From a checkpoint of a small mixture-of-experts model trained on Wikipedia: 192 experts in each of 9 layers, 96 ELU neurons an expert.
Below are experts of layer 2 (counted from 0) of a mixture-of-experts language model. Rows are named up (a neuron's input weights, with its number) and show model dimensions 0-47. Each number is 500 + 50 x the weight over its row's rms, rounded and kept within 0 to 999. Numbers have three digits each.
Before each expert's rows: a language model's description of what the expert responds to; "mostly gets" lists some tokens that are sent to it at least half of the time. This comes from a sample of Wikipedia text that the model never trained on.

# expert 31
What it handles: Single lowercase letters like l, k, f, j, b inside words and foreign names (established, gapless, Taskinen), plus UTF-8 byte pieces.
mostly gets: "k", "l", "j", "q", "f"
up0:482541599510580474527504519522489563561620468473515438535590530551514499541512534499499499491502455458553486423524582571452465536575519574537422
up1:559508400497518472460643522559470436475523497565493499445515423442501464494527514484432540498494512603481507510485527470466456552504460467425589
up2:461490491514573480495492534586549521492567460489478542452522433537453500562470540520492463518536485534577457428471457522468525456468503506464345
up3:465490507467532506505434533521534416475571438474515585487521491525439420524465431552427465474504535445502396614454543498533464464467537478449427
up4:519391502494504506490481489490486512526539543538485530435560502620512557547489438486439495359412503461407601436515437508467489484541442503574507
up5:542486509469507600408530438467523450472500500402511598489482477477545448488534501451432509348507480413471518469511468550471456592526505500520511
up6:512456413481547533368453427521546570476543523431528624513516464418599468522483405462432517498527455461510550460408444531520528444489475583496460
up7:509411463448507502471659449481511504531474471463483475509495462504533459481468479567520504531469507492473584633493422479433420641498506511507515
up8:536462419520593508580556488517519526555550502505544503433508468531504456497482477537436522516487510538548513570504488542486586509484564509405496
up9:620427397483511513439500436468520469460594512429495486494590505508559570387518504531633500549446535526606532480539459527514470419526452556536456
up10:458466594507558531515580514553421521560527487493517462480546491575473534406502523582487469480459443495508530528521475460405545542479616478534510
up11:423490421522512501491389477522423472465573527543463579460475509558531480441444489498538409447536515504592540481503451513512515442447511531563441
up12:503477465525597443525487530514470520547521549548498465478599445456535455521463470492442490507482495524468564462561415502312490450489465490451452
up13:559453378479512498452496459491464446583537463530499516451550385537477456537474531534470532508449541437570539507448426552617534585515490487459430
up14:471500435510548529550437479525397474507509448414523438468499500481548473486499506519608450589545467442610529523595475562497532382425499506493523
up15:433421499444512461512470458631556481509597521565484614531541485536508436567468457461415468490490478424483436444488498568516493546492567507559523
up16:582408414518586494501556528514513497594524515419464417461567458583498549453508451585468541506525479470406592502539501512526578428467549446457547
up17:508463484432496494455447563613588380553493446511496573525522457545461605495454475549583450577490574527561442512523416501484502440519519460522497
up18:446485529473570522556491448522506515528503533459534450387507510576520480458548475582398476486488488422515479576573450514350471473465556471506382
up19:485527469505525592512470524513528443496499446424504489545566348527494464453539420525514498539556372428475495511527574553469479589523556497428434
up20:505546390428451517494463557523412564517543448463448547438504444496538496568522541533485566406506529496554499482531537464500556511442485512525589
up21:473538479487490506495502464478462439554449446481508510489458475627493530437532510524532440512603456482485512462541488494435481440450529513511557
up22:484474411519513501578545541520478502568532503507432434530489553588544492538463487522451467592451519497481453510560506468539434470539501463395459
up23:469489540528468477548508527501415503517473394538489563503480467469579527465536394491510498502485494480575550546554414481469534457499528512415611
up24:511469530482526475455568486497582462557508452470577420479567493478497549444488547581556508540451519452537472679522415432401492595507515527463457
up25:478518466522488491531489508448483461455514463519417497491459477603528530529516515518543422580584549513645481547596529606467447410502499522440458
up26:442517503457551545501513455645520398488490565373496549474525510546439471401573460561448475405546545505517449458442520494521341486492446508557488
up27:481508590500479521539478485488473601477600492432492580444494569473553518512415534457522481432451491565519519541483526488432426540511418473505476
up28:522385483544657480545476501584532446496524501477438505500509483482491508408430493526478432454568524454497616434543458424424474447521516512515487

# expert 61
What it handles: Space-prefixed opening fragments of lowercase nouns and verbs after articles or adjectives: bu(ilding), ac(cepted), m(ember), f(ar), b(ase).
mostly gets: " bu", " ab", " ac", " me", " cent", " bet"
up0:584485464534574461464478518471486451502656525487453450459584464467507475477511498504520469438486582476559538489520555559507394473573522528490517
up1:463445497411492507485409578550475535616529544550508498548348575543489489554481506481552515460490481536419523511579436505482487442515481533416517
up2:465490507512552503520421505576499479531519505438414513570543487459579467556483560582499443462369494505581491602443478527501498520615512548431456
up3:526476404502560492465483543595481457520576480469557461532552496435499471536473457463549480556501555577535436455516434530492551439497478504495517
up4:463555510465423499544549561452520543535481495481458557428477571477502544513493412496511512515454609533494384551516476493505431507524519555462552
up5:501455513471504520440542520429461486508461459462488498449511496581619454459447560558504484527433518508535525509478573411599564514601524530473456
up6:501475500412550501541468505538487529556468525467559603433483524479515504623404465495536573536474435506475504527527461499597516490517489427434517
up7:542528525523481544530532470414487486525512568447508555545470426459613495526448543520433468513393397483483564532490536468431446561476554558519549
up8:453557565451522527539543479454536531463428545492408600454549486486482510550477491499493489484364532486480382492520415495508518485407572402578500
up9:437488577444486515538453597540472517567505442493595575503436479505452499612372500466529557513449416547491480468493414510561469540466451509448446
up10:523571417496514485482607484537518549521571489429418524487573473513501536478384431494530529490543451531532514546414545495482511544508429502539527
up11:520547498521549468483446554569402487476480510503481524543471455489513457539420507490518562521506486428520535540499524499496515512609528358435414
up12:526498568475491518544533502556546549464512547511443512440485583475578478500512603466532501509466550527483460560592452489496533500535336499482452
up13:464423522489478522527508510432494529503520586438533402383526473495443493494533508522435510540555486483527461526471530534399415498552480451482496
up14:493487363487503513461489427476533501525649577435464549490598533554543510507501434525531535456482499551549527504531531514529597457526409528550386
up15:448567516485587478496345434461464505514563459425496476497468540606423454568471450483443423400484351528486537460525419529470480531478483543490437
up16:521556585467460444444583475492519428514532528549426525514433507548568504542458513500471387452444559539573471496515588512441530477528543539543472
up17:523485523483549548452443500416607495507438433522355565478586517477599450522485455447450435435494496409450498537593461489553491523540465533448497
up18:583474582492436537513472485594530490519495448537593516540457492523568507488512554512435630564620442429467532572483466502405526539488499397427572
up19:516476513524648530564519561551538550515451669496524470469457600482488520474463461552418481600494504472503468501533476519399500459559546492579559
up20:671457475482628550490506452515473395499486466513590511547537415507404505479449464568566529541461537446517444481448528492534487600499536508507469
up21:579436454512446489475488486467504507458430426476432558456465552523474536580448454548504455499346557475518468517464458552515467487526396521497445
up22:506438571504525535497459484517549484544549554515511503538538501484478510636483522493502511525404503546504511495498463500500445535492486568530426
up23:532427501502496525342459464586522504558552418494499529600537484478425511543439496522537508465512424515481572493479543602494513539578502441424548
up24:506440452514459494483462453491545507440452539495446542482519455518452478587463418543359456508380557526539534509499527557516519501609587523461569
up25:485400433462493559524557576545510539470421608476513455539438501513368499522492576544483459460455527521501516569466412498468516566548521433500472
up26:443502464532519514432488453534566503481642553478465567464607446486521415512490495480485386456491387487508525517508553583360446520457505569512539
up27:472474462475601507590529574515472512446533529497594473400433555525494513490481532484529474491494382555500507489560442539425486465421512547454518
up28:532511490451487556482528467517532525600582507511473557521447588425542481513553484492565500495512533500495466547561498502588595481568451468563524

# expert 17
What it handles: Word-final pieces like -ice, -ley, -ie, -ia, -ry in names and words (volley, practice, Henry, Chile), plus capital A, City and King.
mostly gets: " City", "my", "ife", "ice", "ie", " John"
up0:514515476489464503478569528516446472510490401486406486428427484536617514509587487434583562489478556524494582494546540518509489452581532470497486
up1:577506472507516449537440496505481515581486478510400450515644573556531501430475468553470512536455515541487597503559507495476531528480534538539535
up2:495461512481586529542484398501453470460433453442396450567575411530480445564474421509433460463406513473524545552581368487499531567555492488580445
up3:404489574518570465439597533471473534489537528501555513533506569499511442508458493478531463509429520528527465590485499452428399477595536572557564
up4:521535484403428573548535470465458434467535531401552539460498447527526517475516547526481428533480525556579527486583387530382506478477526537503558
up5:462480524501499495432503427491474507447403558472501477435550446524499419631540506528468526435482482440497455526582415498478483620585468550521513
up6:465480574478501504538521450501475435483524473516516552594415495516461514530465525484516436457531514459573472537547456573583569522482549473578560
up7:571488470481473484458549481430471447469452458497520529373488451483577426390522562532512466557500516516580480477476398483499477462626483443440471
up8:491444497466506454616622515508448561460535488522549470450543522578529469436537501499469542490504455425510463641568546388399470477467501508379511
up9:434507515382526496537478476508497504489476369456451534481504594520501513532497504558453608536506447525518524621438523423498521506507521448464515
up10:492420542430495503494501513534482507582516449565537560510381454494472471573458544526380534518420510495474475500539531457574509450562598421501490
up11:557497443423502495455443400521527508532546524500506493510542463610444461518526428602495484578471489468492431568548527522518627550471507492486423
up12:523463503586461488484508443556470500492486501486462509552524393509532473518472530516505569466476514543565495462568490480498418531611535564533526
up13:464427553505464499445526517442453437502484486545506491411454437502595482526472491535474466517482434537561462498491462504513553490536473486449321
up14:541450556442468571503555418481548534499461518459439509471478476499535529559382549593454610508453494512538471574477465470488643587513501498540426
up15:513475521510547604393511535486479394481451583495535550467531461549459514445443479526518396525463470462506555465468481525461449516545540548501506
up16:422518568424544560485507475544479416614452439516490503449466495569494499579420496464464415564444515467547433476581384482499527520489512537516486
up17:421447419517545516510538519548437507431564491500651481405425472497541437523489471543458616491509465479551471453516418503374506417492521449477578
up18:526526493467520502584477483418507489521502457428492511407522392530473535527508471564492525479498412531524568501455412505488481525463419553463468
up19:461468463545450509420566533492436480550447413491510572393456511472433444560486445540443502471517477492461467556519486521504381432569520475529572
up20:473461480552553497446403569456499474482532435475536485381484471544430421439531497538405495521498465462527596477491480540371540413446491498502530
up21:493474493411443531429540481500463563563520515505511481399445475589617466476491485506597567542464493516483494530543436434489528503450485562553490
up22:540547490493447506513519391568518466513499517509541641500474573463565509579541407494476475461559403509494545550431487576463432494500450566354501
up23:517464501508506481469504487535416529516498500503526470479572511521401532462440454541400480486448517458567600507468599434361549583512524477549527
up24:507514467538605500485597541504478525528513465441435483511428511490473457531483421535510493501429528572561544455433431512449514486537590487463522
up25:455507523444472471426547448545495519483513476501534448455511461506618498607551499567481457436523514496558522565581457577582511474460492475526434
up26:471526627448561492519441521508344418499461561458540513477518508465509487593432502473465488488490469437495455471522493501443404505504476544543454
up27:552478502557506583399514360530531406487461476477499541513593421521639456490571455470524468562505413485522444470543442473526558529546459525530428
up28:606478524510508475488503382417547400441507442520524438449475463572558426487432520571531528473517502420542409553562416446538500561472492529521485

# expert 49
What it handles: Mid-word pieces y, em, um, om, olog in words like barony, synonyms, systems, Democratic, Number, and accented-letter bytes.
mostly gets: " sy", "hy", "em", "y", "um", "olog"
up0:452458514478481488515537482505560569424554497503538455359475472510417514534494512464425566343439501494639447478536440462440503581468527487463480
up1:460527503433543505503492462478517493502479455429486481418568498491534525469447573604435522550469487468517594507487471444531522500488479503545485
up2:494467482546521503451507565509430486512543463417475487523481493569459545565529489578502569512464486577524557596589537577450498579585523548464503
up3:478456511503527549502603515483487601445563489442504443477487535511555488498562458591479546496511544464529443470521529406494489525501535450375484
up4:492612598464482539552516536415501480604527610444518515455497498485367459479523520654441492525485398457461523560451483528481456547493522440394475
up5:522489413533636536490451474547566539473649492494533539519576511482451483437443486534505505521553507528523530479435467662376541445478486505523509
up6:452545449506576537563522442526537499490488343379513480501542480537530542456576405579420400577548459568517541478494476456470556414420513510545446
up7:581536621483585475596521453442578513440477523502514592462601462517515534446556448600535666431506492487491485530545376463468540525462545567456485
up8:550546394486621522420543504394465413640508523451531462475593392563471478454534562499477463531523517469545484472596430497452495513491535474481494
up9:405471508434586542516441498422533525437532409566502626455458543435531507566362528521526576508478483452528540493519509569536486507431560496524449
up10:497567510501485596529494472452525481497590411469543505505479458542529484512407572577551598462529480452500509531540515503391525613548512501474494
up11:428524490475551461476445470475480393524561409565487585583651517523473496520441424496426426453508459477603520472498541635546529505513512516452404
up12:434437601485451532487531403602549476465466549457583522427518570443512476493483498501521408519451464511507375489586449454546426563464520498548474
up13:590535537489504508424453532455531417505581516477492495453525387639549497507517499562581489436503499512524627505508531528448468482516498543554441
up14:618407440402532516425571371542445440528454480480489539492451441488572472518540537569455559466556512412479529513545546498533478444526466451492481
up15:448455438481474512480485450509527407550462365475477468451439558420594519529448494496428443521447476540540499468480496485593512490476536463539465
up16:468519480450514455497453500527470404522583408469524493516587516584479450602456509534471477422489488536525484480438480546497454467500496602445465
up17:517521567517437582505569471540480480500477397539486500457470514439555506483451527483501507481430442370441533613526460436507557553504495588518490
up18:474489596528505441505512459575566565473496530519498499535597407445445449595534430478512457440448451480522421534544527506531566600498519587419505
up19:478555484521596525506576534500313451549492441429501451527470482576510511428538484595456543522494417491508664477462556434463588503560505460513504
up20:480588488400567513462469509452438551590501442415513549507514474463485415587449499598557546499448465476466550569513508501510446522634498567413449
up21:488534527547608517511471454622498464583533511454490499490564401574571521429508564572484469489494506506533566515567386515393520486449481531574442
up22:500530515560470490556556504511491384495432491437533443367483493528559501489510518543496493467405467480494470533599428504463434476514479505575512
up23:457535438486519483436523468524457483497537395464524509494555469518606522529476362496583504547487546564503458509527515460473552458510485472494471
up24:464516419404554566479499421425542578470598466467529528508548511497565475535519461572392528510535494469463629512446417465516465453445508467413461
up25:454420551460493569399413528461456472541488545486515561496442405589547451565450507476512492370481457403513575510510449527544473522512511483442442
up26:479488514436441547496539529655423440524562481469486497501443490489561459582544553530447518480457452410513547523462562583518560580524507488476478
up27:529482449535476555493471454614464463476549545564508493478443527564486474481488528481555469520488486512504478486488478460462514477447487410516427
up28:550479556515478524504570494593557482548494459532481511476483481567600575469434401503519499473410531491557394509527521496543551526545492480492494